config.toml
d_shared_expert = 256
norm = "rmsnorm"
rope_base = 10000.0
init = "trunc"
beta1 = 0.9
grad_clip = 2.0
seq_len = 1024
Below are experts of layer 9 (counted from 0) of a mixture-of-experts language model. Rows are named router (the router's row for the expert), gate (a neuron's input weights, with its number), up (a neuron's input weights, with its number) and show model dimensions 320-479. Each number is 200 + 30 x the weight over its row's rms, rounded and kept within 0 to 999.
After each expert's rows: a language model's description of what the expert responds to. This comes from a sample of Wikipedia text that the model never trained on.

# expert 23
router,253,195,188,232,190,182,195,192,216,234,281,243,150,178,143,210,163,153,214,182,262,222,221,185,241,173,201,222,213,191,189,169,195,251,229,188,245,185,156,277,225,198,238,215,165,210,193,266,226,132,197,237,178,186,207,218,180,222,242,174,181,245,202,170,208,123,226,209,171,228,190,205,245,245,202,209,242,162,177,216,210,200,165,201,152,250,227,163,157,187,215,167,210,169,223,213,167,224,190,169,228,220,183,164,234,261,188,212,217,247,251,223,206,179,207,225,177,203,221,170,228,224,240,202,231,212,237,198,198,178,187,200,214,243,214,170,137,213,186,238,205,201,172,200,113,162,181,226,179,208,139,220,190,206,234,174,227,253,150,239
gate0,228,236,231,237,189,186,216,153,233,227,199,200,229,189,173,202,177,199,251,204,175,210,209,146,218,187,183,273,205,186,192,186,227,237,220,179,204,188,155,160,218,150,215,190,185,261,204,212,221,202,230,166,184,223,169,245,211,133,209,208,237,244,171,225,217,204,200,194,148,233,232,200,132,192,182,154,202,164,166,219,216,153,170,217,204,290,223,238,207,191,174,208,179,204,205,224,167,182,222,216,206,229,198,189,267,172,188,233,219,228,190,229,215,227,238,236,216,200,197,197,228,210,155,140,214,166,229,154,189,193,175,212,192,191,210,200,146,149,189,192,195,177,194,243,222,191,197,186,236,195,174,237,191,202,216,157,173,226,208,224
up0,199,235,182,226,175,233,210,171,234,125,210,173,223,198,201,159,228,235,178,226,147,165,183,208,209,191,194,206,129,173,138,247,181,227,210,216,173,208,168,155,189,230,217,249,237,190,240,176,200,211,193,211,141,215,210,196,232,207,214,206,172,181,132,155,212,161,172,219,195,226,232,301,185,181,232,157,156,118,195,208,215,166,175,216,230,234,218,203,192,274,175,236,172,207,241,269,183,228,233,209,162,168,214,207,236,237,196,199,225,174,180,216,202,212,147,212,222,167,221,162,238,213,188,203,143,203,208,221,192,132,236,204,193,163,227,176,185,164,157,214,214,171,183,220,195,230,202,205,208,173,180,207,213,219,203,216,122,253,182,180
gate1,215,158,195,226,177,176,209,156,219,201,144,236,210,243,143,187,211,168,235,165,156,224,226,165,189,143,256,213,235,204,253,155,183,195,192,192,204,190,181,187,227,194,194,242,194,193,175,254,211,206,175,237,176,206,162,148,181,230,246,240,178,172,172,211,205,246,231,190,224,235,205,166,161,229,176,192,200,248,206,144,201,220,201,227,259,228,222,199,231,197,187,162,275,152,226,203,203,188,151,208,201,188,204,201,220,226,201,162,169,211,222,161,201,188,223,239,228,241,169,188,186,221,158,171,204,173,240,252,237,147,172,170,244,234,158,177,189,149,187,167,163,199,206,233,134,272,165,188,216,197,212,200,177,200,199,147,166,245,159,197
up1,233,180,224,271,159,172,168,140,184,188,209,182,201,225,153,151,197,179,234,169,152,178,267,178,178,182,246,162,160,167,222,177,178,221,212,182,188,216,194,168,223,232,194,222,231,171,204,244,227,220,145,240,197,186,226,172,220,217,203,198,209,190,216,213,213,220,191,164,187,245,206,189,205,248,194,230,219,227,196,158,184,253,174,191,209,237,195,174,208,242,175,178,244,176,223,212,180,189,186,240,252,190,224,158,198,167,233,146,189,197,237,221,125,251,167,202,197,191,131,189,202,198,194,154,191,205,219,228,182,187,158,177,241,204,241,204,177,159,181,189,209,233,208,217,149,226,234,138,231,187,200,222,161,201,206,194,196,220,188,196
gate2,198,197,174,194,200,214,229,205,194,246,206,232,189,171,220,217,178,224,185,192,212,243,218,232,177,178,232,201,206,172,179,218,230,169,214,220,165,144,276,233,183,164,165,264,217,214,172,211,175,162,188,197,167,274,179,259,185,196,249,194,192,189,161,247,206,154,233,188,197,209,220,269,250,207,188,193,188,199,204,232,188,200,184,249,159,188,230,216,186,227,214,172,234,146,183,220,188,192,172,208,174,182,192,187,170,239,248,169,210,224,208,172,213,212,184,199,143,168,243,174,250,178,185,175,216,235,281,208,190,163,218,212,161,240,230,209,165,252,240,184,239,216,203,143,179,195,221,175,189,198,176,115,204,232,214,172,235,204,211,170
up2,180,204,175,230,209,215,197,218,233,245,246,216,157,244,222,260,177,197,209,259,206,170,174,216,200,216,211,169,169,169,179,216,178,218,175,180,207,191,235,196,179,216,197,221,164,247,230,199,192,171,208,229,202,263,172,163,139,214,255,216,196,225,139,265,171,211,215,192,172,210,201,267,218,266,204,191,231,122,213,189,242,198,139,255,172,249,204,178,174,187,176,177,158,159,182,226,216,214,191,205,155,170,158,226,186,209,210,225,198,200,224,236,207,215,220,181,189,212,223,223,230,145,163,191,222,240,259,223,182,179,228,177,230,196,187,247,135,225,226,250,181,199,149,209,178,200,252,218,212,143,188,202,260,218,181,249,185,190,206,138
It responds to: Biography copulas and commas. "was", "is", "been", commas and parentheses in biography openings and name lists, as in "(1877–1946) was a Norwegian painter".

# expert 12
router,229,191,151,193,229,224,186,223,213,195,202,230,181,123,160,267,213,189,152,179,186,200,210,218,133,289,180,218,219,221,194,172,182,262,217,203,236,172,168,196,185,196,188,209,190,265,230,198,216,185,198,176,167,250,158,215,179,148,258,189,157,208,191,189,234,184,243,207,149,227,228,183,217,214,216,240,185,170,186,197,211,179,213,197,199,173,165,176,187,214,216,135,210,230,250,256,286,222,203,211,233,195,198,192,216,192,159,204,214,208,195,205,227,212,217,197,166,210,257,184,179,215,204,183,197,224,238,206,166,209,184,222,195,221,191,175,185,207,191,168,212,163,181,248,133,192,211,240,193,171,151,212,203,179,235,208,186,192,211,164
gate0,288,218,200,227,190,191,185,189,193,159,233,255,191,247,228,230,197,219,244,238,165,153,204,173,251,166,206,180,246,184,175,201,198,234,240,157,174,184,244,178,203,192,201,233,193,172,186,148,185,151,184,179,148,209,189,188,215,199,222,187,138,240,179,211,216,214,260,209,169,246,227,221,198,192,213,191,173,243,171,184,172,215,198,198,241,196,216,188,165,186,215,202,173,192,220,183,238,191,262,253,209,197,192,170,175,198,176,156,213,194,199,242,218,175,207,243,223,188,224,210,217,202,182,182,253,251,234,250,224,182,176,202,199,196,177,189,205,181,181,198,188,213,175,201,183,240,204,219,181,190,180,215,184,173,181,211,206,217,199,209
up0,201,200,220,191,193,170,233,193,258,140,251,188,189,203,240,232,213,232,238,223,201,177,185,189,239,171,165,171,228,154,174,196,175,199,198,211,204,186,218,226,184,270,217,200,195,173,170,205,172,222,217,230,133,183,181,171,158,224,206,188,229,151,197,220,194,216,214,188,193,256,267,230,251,262,224,205,184,202,166,198,229,156,170,230,202,237,172,210,164,160,212,106,218,232,211,173,225,236,172,190,156,229,137,187,226,212,238,238,111,141,247,189,204,244,196,202,196,220,188,188,187,195,205,198,162,215,214,191,227,193,223,191,171,201,182,193,232,197,191,205,203,246,162,214,198,226,253,229,207,234,168,145,165,201,243,238,250,199,177,233
gate1,189,192,163,170,190,159,179,183,253,185,191,204,226,224,181,235,181,186,184,177,193,242,232,223,223,223,128,171,249,237,218,188,200,227,186,245,243,168,227,202,211,196,192,165,205,185,193,200,162,137,180,206,205,259,231,177,198,167,212,195,202,240,263,135,220,218,153,236,198,219,202,217,219,190,237,213,187,201,207,204,207,182,175,188,189,234,183,160,176,193,178,154,204,177,216,180,220,221,217,159,187,185,207,280,201,200,194,203,175,200,193,210,212,183,181,140,185,179,213,290,177,208,242,196,230,202,183,193,198,239,208,215,198,227,210,176,172,201,220,167,208,222,221,176,173,214,156,168,164,180,177,196,235,204,168,183,252,207,224,230
up1,206,207,190,213,176,138,181,193,209,239,209,196,222,223,206,239,144,221,168,183,214,273,198,219,200,170,227,206,218,235,191,164,224,192,280,189,256,153,220,242,178,221,225,224,162,168,255,229,197,164,151,200,89,220,196,201,205,200,144,225,260,206,202,167,227,204,134,259,195,177,257,197,201,220,176,226,181,196,201,212,151,194,181,210,166,199,167,223,130,219,199,195,205,209,142,216,207,188,140,165,244,158,177,176,199,167,226,222,194,189,171,231,199,178,232,258,241,214,221,195,214,216,262,204,166,181,216,198,191,209,177,247,225,210,192,178,137,296,190,153,167,208,234,215,148,214,187,193,189,185,208,166,210,142,219,204,228,224,167,222
gate2,182,179,234,206,192,226,210,201,186,157,222,213,211,172,134,172,213,172,186,171,214,253,234,226,218,175,244,269,239,234,206,198,200,218,185,250,187,241,210,210,199,207,225,201,219,225,168,234,221,208,166,245,224,182,200,185,278,194,216,228,165,190,168,186,198,153,238,205,200,193,206,232,186,194,259,191,179,185,228,272,272,233,221,190,238,189,191,215,197,194,212,225,256,197,201,137,179,217,182,201,267,185,198,221,218,239,143,173,206,262,213,230,209,145,181,235,233,244,174,231,220,224,220,193,222,190,193,200,190,199,167,208,162,237,178,190,205,215,158,236,210,211,211,222,246,217,195,198,227,236,168,223,213,226,224,181,176,161,182,216
up2,216,222,241,208,239,202,239,198,202,204,226,252,185,189,159,226,250,125,202,166,200,234,167,198,188,208,265,222,218,217,210,214,191,207,230,198,195,187,219,205,225,217,150,180,224,150,187,211,234,201,172,259,186,187,175,181,260,187,240,206,183,173,241,234,174,164,193,227,258,189,269,238,172,231,233,135,197,184,223,260,234,200,208,156,236,200,222,219,148,183,198,212,213,204,214,183,225,238,165,182,266,152,188,214,203,245,203,136,233,191,196,204,240,223,182,199,212,206,187,249,207,208,185,227,189,222,181,233,210,186,204,178,140,235,190,189,211,153,141,193,249,176,249,216,205,216,170,213,219,200,244,243,137,211,266,201,245,168,197,226
It responds to: Pronouns and subject nouns. Subject pronouns and relative words like he, it, who, which, that, plus subject nouns after The such as district, team, band.

# expert 45
router,263,168,154,233,246,193,201,239,165,240,231,225,133,198,233,201,159,179,157,195,250,202,201,225,178,173,197,244,261,208,196,147,273,215,209,232,229,146,135,216,187,266,246,184,197,273,201,259,250,115,206,161,189,170,157,188,194,226,211,246,196,164,227,211,161,165,177,187,180,240,226,161,189,190,205,259,259,175,191,200,202,219,208,196,200,200,171,158,182,146,173,177,179,190,209,178,207,202,213,199,240,189,174,190,243,238,185,205,217,201,225,189,232,151,228,180,233,247,231,182,205,277,198,246,179,198,231,173,202,175,222,228,178,232,180,209,194,238,213,191,149,182,223,232,165,184,239,227,164,196,145,229,250,195,224,214,165,203,142,188
gate0,216,196,205,230,202,206,204,209,174,210,203,239,211,227,163,200,201,174,231,234,212,232,217,181,246,197,162,202,223,225,172,248,133,177,251,203,245,169,157,201,173,208,154,209,182,240,182,195,241,166,176,285,198,161,191,172,177,245,206,164,174,207,137,235,186,224,141,176,187,204,197,219,195,226,181,159,182,188,244,196,214,210,158,219,149,208,188,239,175,181,220,250,252,140,247,211,166,211,207,196,188,241,219,173,213,249,161,247,227,196,138,149,218,153,232,217,196,219,147,199,204,186,194,201,188,216,199,233,230,190,246,155,226,173,201,215,169,163,241,236,223,156,204,202,200,169,237,233,179,178,163,233,200,171,214,187,176,226,199,282
up0,172,194,245,244,204,196,199,259,268,167,208,197,206,190,205,219,236,190,259,218,188,246,197,185,188,183,233,230,250,245,161,219,165,219,167,181,217,170,209,173,157,149,159,212,231,208,114,206,238,212,206,175,254,207,163,226,224,231,194,187,200,204,126,172,201,146,165,126,226,199,213,231,138,179,193,235,206,211,191,185,222,179,164,200,206,223,143,216,131,231,217,200,228,176,268,198,213,170,177,239,133,234,205,243,205,179,193,194,172,184,173,234,173,193,193,203,182,153,221,178,179,196,150,233,173,212,228,230,167,204,163,201,139,196,224,237,249,234,192,203,203,149,206,178,171,211,189,191,178,176,225,200,208,180,167,181,94,211,230,232
gate1,249,189,219,206,259,208,226,203,194,154,204,197,233,160,203,195,185,158,222,173,186,193,227,283,197,147,200,199,158,218,163,187,172,168,244,173,194,168,242,194,199,208,226,248,194,199,252,218,191,165,222,230,157,283,229,174,180,177,214,198,215,195,219,180,190,150,200,174,199,158,197,188,238,187,163,226,206,200,206,169,153,202,196,214,178,211,225,210,140,241,169,178,191,203,217,241,270,259,177,193,172,243,187,187,204,235,157,211,156,200,148,213,240,215,198,173,187,183,230,167,241,98,191,249,293,185,262,199,228,199,221,218,192,203,192,229,248,198,213,219,205,212,229,199,208,180,187,204,137,264,229,244,175,236,251,196,130,242,184,183
up1,203,147,189,202,195,195,241,181,234,247,195,196,217,170,194,260,210,146,226,197,185,219,211,234,162,201,178,239,206,208,156,189,193,157,257,185,200,118,176,207,209,156,213,170,229,229,190,252,221,200,191,182,144,239,208,225,197,162,202,220,232,234,236,253,180,165,201,223,187,226,200,185,217,238,233,206,193,189,238,210,193,225,240,168,193,180,172,177,186,260,182,206,160,209,205,242,237,241,207,197,206,191,225,182,216,215,143,180,132,204,157,254,226,202,192,190,224,188,229,179,207,151,196,190,233,163,193,203,283,202,181,161,179,195,155,217,212,214,216,212,171,189,212,235,163,220,149,177,173,227,188,199,171,245,181,184,190,200,141,176
gate2,227,250,190,213,218,201,183,201,228,187,272,223,213,161,197,235,217,182,185,185,164,193,199,195,259,170,228,231,168,211,156,188,177,195,230,179,159,225,220,182,192,233,178,153,198,210,196,214,179,165,249,175,229,201,186,224,155,204,190,173,198,141,231,197,211,178,158,243,181,181,212,196,197,225,205,264,205,195,204,234,206,217,219,174,161,241,157,214,129,165,157,201,245,222,144,199,221,174,214,227,179,239,196,239,303,192,208,180,194,208,278,240,240,198,160,215,170,198,268,200,211,217,167,165,235,175,213,263,199,243,193,182,191,195,201,221,205,254,205,175,282,176,201,244,171,179,210,181,207,264,164,202,191,185,171,195,165,159,209,223
up2,204,262,202,222,184,236,259,221,199,140,213,221,194,159,192,212,221,195,227,174,170,240,163,219,220,231,163,199,170,191,175,184,148,232,194,165,246,226,176,222,188,167,204,181,213,146,184,252,228,219,218,206,220,220,181,243,186,207,260,198,187,163,252,193,221,185,203,189,230,184,195,213,215,211,172,194,197,221,206,233,279,213,227,213,130,245,198,174,135,211,187,216,208,183,116,164,222,200,154,175,197,168,198,213,281,236,186,199,203,234,268,240,255,168,219,214,211,205,194,215,185,195,131,186,210,128,209,202,217,217,174,199,192,269,218,188,190,206,205,176,235,209,203,242,186,214,162,140,194,277,161,177,213,148,209,186,153,175,221,279
It responds to: Coordinating conjunctions and commas. Conjunctions and list punctuation joining items or clauses, such as and, but, or, &, with, while, including, and semicolons in anatomy lists.

# expert 17
router,181,217,179,187,205,181,181,199,210,236,277,213,165,199,161,248,166,197,177,201,212,194,229,216,183,208,205,195,196,231,155,230,203,222,248,192,218,163,182,268,196,180,225,207,164,188,244,238,244,187,190,195,182,207,159,172,227,211,160,181,183,243,242,201,193,190,196,167,180,268,191,183,245,251,192,206,170,200,224,136,206,171,174,196,153,233,177,131,208,175,231,165,181,207,203,206,211,246,180,187,235,220,191,182,218,173,187,260,212,212,281,191,211,181,211,211,193,229,225,173,264,176,223,211,210,219,198,174,182,161,235,216,222,220,216,188,157,239,220,181,201,166,214,206,176,206,190,215,175,229,167,208,183,212,146,186,172,190,220,147
gate0,212,174,206,222,192,220,245,212,207,168,194,225,171,214,185,233,175,218,219,201,168,235,196,235,124,176,119,193,224,254,152,164,198,199,180,224,215,202,154,169,189,213,193,228,158,168,185,193,170,198,218,146,180,191,188,162,194,193,218,147,214,192,224,194,201,189,144,250,190,166,180,190,179,236,193,200,187,185,220,110,191,240,189,226,163,172,167,220,191,173,201,198,234,232,173,160,205,176,203,193,189,170,265,189,225,240,165,192,223,240,177,180,211,205,186,213,162,178,217,210,169,178,261,222,224,229,190,179,172,221,173,209,202,217,189,200,178,211,242,230,168,179,216,154,208,204,177,238,208,209,233,166,165,186,168,223,140,249,171,135
up0,189,209,219,173,212,179,232,161,173,200,162,214,218,215,205,216,157,129,169,181,222,172,168,204,191,212,229,207,209,237,188,154,183,213,160,199,195,213,240,201,213,164,187,219,187,232,167,191,171,201,223,178,194,226,162,169,176,183,180,216,257,216,237,144,214,183,222,213,203,214,203,202,170,209,230,226,201,171,212,222,192,176,221,236,192,141,215,216,194,250,174,158,212,221,181,240,182,165,177,198,210,143,181,238,236,189,204,215,189,192,266,212,169,263,202,208,197,187,233,223,187,255,250,212,141,213,199,214,240,204,237,185,199,233,186,212,167,237,214,169,179,228,192,175,178,213,223,168,219,182,190,223,188,216,199,241,239,167,196,183
gate1,222,201,179,232,188,226,187,198,139,169,227,205,157,177,217,239,240,203,188,207,194,170,192,199,246,216,242,188,251,224,194,187,214,222,286,140,171,193,194,265,209,181,166,220,183,210,213,234,164,225,220,240,161,171,190,249,197,131,210,201,225,221,166,178,221,219,156,186,265,201,245,177,218,249,230,185,208,175,185,169,205,168,193,175,231,203,194,164,205,148,107,147,166,226,193,211,164,209,195,233,112,212,182,193,201,214,179,202,249,201,194,173,218,137,183,221,242,194,243,184,231,174,154,182,161,270,182,187,200,167,161,190,215,181,200,166,212,206,140,201,195,231,152,221,201,133,220,169,219,181,142,182,174,254,180,202,164,241,200,161
up1,125,244,193,191,210,207,187,167,179,182,172,211,164,195,233,185,253,183,177,175,194,211,176,239,146,243,209,198,244,227,188,206,177,179,188,241,220,142,225,212,164,217,174,210,136,206,214,170,213,190,189,203,180,161,175,239,119,191,185,178,198,211,226,132,156,205,227,115,205,248,155,238,229,178,277,237,186,218,208,171,163,189,213,171,207,191,159,156,213,158,209,155,233,190,188,143,221,195,189,210,148,203,273,220,186,233,205,192,231,203,267,227,195,163,174,193,164,224,208,177,256,162,210,207,214,252,164,165,186,206,219,232,229,254,182,199,178,236,176,210,230,225,161,166,194,184,235,205,135,206,178,157,186,174,164,226,185,159,217,188
gate2,156,169,200,176,247,219,178,163,250,165,212,239,172,190,216,191,150,157,181,222,178,228,221,205,197,204,204,204,196,245,171,222,183,190,224,183,177,163,190,231,188,261,197,202,193,182,206,122,143,193,213,161,169,219,202,179,221,238,205,203,213,217,176,246,190,167,163,220,165,218,191,180,147,131,255,199,175,145,177,169,188,148,138,231,160,188,234,204,210,192,124,228,249,209,233,164,139,224,218,230,177,194,159,221,205,195,195,248,190,197,184,206,184,182,163,260,198,211,167,205,216,158,207,207,272,175,183,156,232,193,192,270,195,213,173,195,184,188,144,151,178,193,174,176,206,173,216,186,157,220,168,247,203,220,181,199,192,222,186,183
up2,179,207,171,196,222,234,167,189,198,200,217,232,138,233,198,253,180,162,217,200,187,180,215,256,263,203,180,170,182,226,191,205,172,193,207,170,208,190,178,215,195,214,246,188,170,207,244,161,242,197,202,230,165,216,180,143,189,199,201,217,188,246,218,222,203,168,175,193,104,179,204,175,179,212,177,209,141,151,215,214,209,195,147,197,108,212,158,174,157,158,198,194,175,223,268,213,148,214,173,191,194,248,192,205,207,203,173,220,236,209,175,212,166,190,201,200,225,189,194,176,190,145,165,262,179,175,216,126,189,115,280,237,250,191,192,199,211,164,174,227,169,175,185,180,190,213,289,222,221,171,176,218,148,240,222,213,182,252,236,241
It responds to: Career verbs and predicates. Verbs and function words after he/was in career biographies, such as became, worked, joined, took, not, as, served.

# expert 30
router,222,213,185,222,213,184,179,208,205,216,232,207,157,183,231,205,173,209,204,180,194,182,238,253,200,202,222,205,226,227,240,147,218,246,243,209,206,193,155,190,223,189,229,272,192,240,174,160,218,159,189,186,177,241,208,155,156,216,198,268,218,236,163,218,168,150,220,220,159,245,248,235,186,201,258,173,204,171,245,228,160,141,211,261,166,243,187,146,184,183,233,195,241,188,208,209,203,230,202,175,178,225,169,181,196,172,172,151,261,218,250,224,189,165,251,206,198,260,230,230,177,199,228,185,194,199,191,215,195,181,196,197,187,259,162,212,165,221,207,249,162,195,203,221,170,150,181,222,142,191,149,214,178,215,193,215,167,221,146,145
gate0,224,184,197,168,185,178,254,196,186,206,195,152,129,181,215,209,194,202,221,212,225,242,189,111,226,200,205,175,220,209,172,134,214,201,169,191,200,230,212,213,193,238,154,185,158,188,192,214,193,214,177,192,172,216,164,198,158,200,270,189,221,238,191,247,238,192,165,216,191,216,174,187,185,195,153,173,204,205,198,200,211,201,198,193,236,254,155,225,167,170,206,213,210,239,172,197,182,265,193,144,140,171,238,276,215,225,202,187,285,264,188,202,179,174,256,222,193,242,199,215,232,208,223,197,169,153,214,143,193,148,239,171,182,234,169,225,184,202,227,170,206,164,246,272,186,187,168,191,197,183,218,177,195,168,230,248,237,193,136,139
up0,212,261,163,194,203,194,142,192,190,206,177,197,144,168,198,205,226,202,213,226,218,216,165,208,183,207,228,168,222,240,199,181,212,194,191,247,261,261,194,180,212,228,190,207,193,143,187,192,245,177,215,227,140,184,189,204,219,213,201,233,245,159,214,208,211,248,231,186,200,178,217,232,214,220,224,207,211,225,197,210,221,153,210,191,267,204,215,167,209,238,192,115,209,202,255,145,227,211,199,197,199,222,187,245,219,214,222,176,169,204,199,255,244,199,161,145,177,233,251,216,237,181,200,146,196,217,227,143,218,157,241,276,228,220,146,201,174,195,152,170,180,237,233,217,162,182,196,198,184,235,144,166,191,238,193,129,136,175,217,175
gate1,188,224,159,229,181,169,211,251,190,218,247,199,237,176,223,203,177,196,155,241,192,196,216,128,261,156,202,230,246,204,218,159,227,235,222,185,195,161,183,241,216,197,213,202,177,196,230,237,228,152,159,198,175,156,249,171,163,199,201,245,167,248,168,244,175,172,237,236,186,220,235,184,194,205,128,213,171,215,216,235,205,219,172,191,230,212,203,178,215,182,215,225,130,193,218,188,146,208,195,213,231,174,200,171,276,210,244,237,178,208,217,197,188,186,196,193,180,196,203,180,156,175,242,132,178,254,212,209,214,183,169,158,246,197,210,191,196,172,221,172,175,188,167,189,220,187,213,218,207,215,233,204,174,189,205,208,210,188,163,173
up1,164,194,178,198,239,195,230,224,125,231,254,155,190,217,181,223,172,217,170,180,205,186,217,174,243,163,215,204,222,195,271,176,238,253,171,179,196,223,144,265,224,140,199,171,193,179,214,178,203,148,193,148,222,231,225,225,154,175,187,235,125,226,180,207,166,227,249,200,181,219,209,204,175,200,205,216,216,221,237,229,219,210,177,176,235,188,185,227,159,150,192,221,155,224,205,194,154,231,193,167,243,233,213,200,251,203,266,231,173,204,216,214,182,261,193,234,166,171,193,151,181,181,206,193,161,197,153,215,191,171,170,152,198,202,212,247,200,190,207,179,169,157,146,227,202,208,215,181,244,173,191,188,205,168,199,192,236,191,189,212
gate2,229,132,179,231,245,168,207,182,212,213,182,242,207,185,173,173,244,215,257,178,183,229,222,213,238,196,161,212,159,256,197,198,241,271,158,200,203,193,156,146,181,236,212,234,184,160,257,187,224,189,185,217,231,179,146,172,171,188,222,229,234,145,189,183,181,244,224,179,144,200,211,169,136,148,177,205,217,170,203,213,191,119,201,166,207,232,227,185,184,242,195,199,232,228,246,223,200,155,229,183,190,219,271,237,162,226,198,187,208,238,249,172,236,198,170,218,244,214,189,169,191,258,147,177,232,142,176,163,211,185,209,220,198,203,209,168,224,179,209,193,211,188,150,160,204,214,210,232,144,221,185,225,163,198,193,195,268,228,247,214
up2,171,185,152,208,204,153,218,201,161,168,211,237,191,141,206,229,170,241,194,232,218,221,217,274,216,176,200,169,206,225,203,200,198,255,136,254,188,224,186,151,165,216,216,199,195,226,131,181,221,243,211,234,189,201,193,162,237,142,201,167,209,155,184,201,169,191,190,254,193,182,148,174,177,230,186,225,258,180,198,224,117,197,192,149,238,252,269,154,206,204,212,212,245,221,233,233,234,177,189,206,164,205,257,211,168,216,191,197,208,190,241,219,158,170,180,185,217,233,212,181,229,249,204,207,232,175,210,138,204,135,211,213,180,224,212,188,221,199,209,207,231,191,177,240,235,209,200,193,168,228,168,194,235,195,220,187,165,240,232,218
It responds to: Inner consonant word pieces. Consonant pieces inside foreign names and words, such as ch, z, ph, ș, k, plus pipes and plural s in sports tables.

# expert 37
router,208,185,151,225,208,156,215,178,208,244,280,201,226,148,224,192,192,246,165,166,195,202,180,224,198,247,204,213,215,250,169,219,199,256,226,185,213,221,148,223,156,198,219,183,180,177,224,204,194,171,201,210,187,219,192,206,184,215,174,237,219,235,200,146,198,156,205,200,184,219,228,211,155,191,201,239,181,161,213,195,192,195,174,199,207,219,211,177,213,202,223,146,223,203,215,231,262,208,199,182,242,164,203,206,310,199,161,177,233,203,264,224,222,163,241,172,220,224,223,147,177,190,229,181,195,249,206,202,169,217,168,241,237,254,206,197,182,220,194,194,181,188,129,219,195,171,243,214,175,167,181,204,234,188,166,169,188,240,210,182
gate0,219,222,202,190,207,159,177,180,194,166,218,221,198,157,176,209,219,184,190,248,181,194,231,208,172,215,205,231,221,206,166,194,182,226,242,143,177,221,188,243,233,266,229,212,140,174,199,175,212,164,222,238,212,192,162,174,183,226,184,195,192,232,233,167,185,199,216,142,215,236,211,189,174,245,239,245,207,169,195,204,171,206,167,208,214,192,202,203,199,220,175,189,197,199,182,156,236,182,211,230,202,220,230,182,239,257,168,194,214,262,183,234,170,263,226,187,205,203,249,153,176,161,189,180,187,195,235,162,231,208,212,201,241,200,191,152,190,209,208,252,235,198,117,182,197,236,164,234,194,218,229,203,136,195,135,235,222,173,200,130
up0,226,188,232,204,208,198,179,237,213,167,223,216,152,158,237,207,191,221,205,204,233,238,179,158,152,198,226,193,204,279,159,217,167,241,242,217,176,226,174,221,134,194,209,141,243,186,234,222,245,199,250,242,220,214,136,200,232,236,219,225,233,215,203,190,184,156,173,209,192,203,209,227,194,216,169,219,215,145,191,258,168,229,157,204,242,231,250,249,191,181,214,193,222,169,220,186,203,188,156,174,191,236,187,204,228,228,147,182,220,222,205,167,197,238,194,206,222,193,219,133,205,233,215,203,202,210,187,157,242,184,262,239,219,235,169,177,223,193,198,212,222,155,178,189,207,231,182,213,222,203,137,232,177,188,165,197,252,207,200,116
gate1,207,191,171,259,227,159,177,208,211,168,251,242,190,196,166,210,181,192,263,207,227,222,250,220,211,177,198,150,198,189,185,176,202,174,180,177,192,184,206,266,210,195,142,230,120,171,173,251,207,193,153,246,196,226,183,203,180,261,189,238,237,163,195,178,211,168,210,207,180,236,171,195,185,265,174,237,161,212,231,185,187,166,209,244,180,203,232,232,159,175,235,176,179,213,201,166,235,159,154,208,281,221,152,192,231,207,210,190,263,220,184,184,232,193,182,181,210,188,202,155,166,188,222,244,189,230,237,203,233,221,182,169,160,202,240,182,197,234,209,182,179,204,160,190,166,226,177,208,189,194,230,214,204,185,150,255,227,215,201,212
up1,176,252,155,251,181,208,161,194,246,207,225,264,189,241,195,184,191,184,226,264,205,200,206,272,211,193,196,132,210,151,193,207,170,213,263,147,164,210,224,157,163,240,164,259,129,207,144,222,201,222,199,196,190,212,168,186,165,224,219,172,186,192,188,173,250,225,198,149,204,230,160,169,172,239,148,239,196,185,180,161,163,184,182,227,141,252,217,187,196,214,180,144,195,198,249,174,222,200,179,235,226,228,172,184,224,176,240,158,229,201,181,255,262,154,211,194,213,217,213,195,178,175,214,198,183,204,220,177,217,229,178,201,117,216,206,199,218,206,215,212,183,175,165,195,183,179,106,241,193,165,211,214,177,224,205,209,250,232,203,247
gate2,234,199,236,239,186,230,247,218,173,234,167,231,188,182,164,209,167,238,189,166,220,138,203,251,201,238,159,193,203,167,171,140,277,192,201,176,230,231,173,176,194,181,231,168,231,266,217,169,212,202,133,200,206,208,124,208,226,211,228,210,207,195,195,161,217,219,248,209,159,224,200,228,240,196,196,255,162,183,155,204,139,148,201,223,177,198,104,225,218,220,225,207,160,204,187,187,271,208,189,205,185,176,219,209,202,232,196,218,158,238,162,217,158,213,192,163,174,266,222,130,235,190,190,206,216,158,204,213,184,200,221,186,190,243,201,143,211,286,183,169,172,237,186,191,248,263,118,228,212,207,172,223,145,146,215,171,172,204,239,165
up2,224,191,167,252,217,218,249,177,195,221,188,204,217,188,176,199,217,289,173,165,197,174,185,212,202,248,176,246,203,183,186,139,222,235,213,170,235,238,196,264,177,205,197,193,227,241,202,218,161,201,173,168,145,167,162,230,222,194,193,233,224,217,196,214,230,219,229,186,184,233,217,247,228,213,229,194,202,201,230,199,174,172,208,184,150,176,165,223,242,168,201,197,194,213,159,183,232,216,184,190,216,187,223,175,209,289,214,227,193,227,187,180,196,258,216,181,209,283,161,167,213,253,144,213,230,140,212,198,167,207,168,205,202,210,193,152,198,240,168,198,248,135,205,185,211,268,170,232,218,177,163,233,176,170,194,148,176,169,268,191
It responds to: Plural noun endings. Plural suffixes and plural nouns, like s, es, ers, forces, members, students, those, usually before of, commas or periods.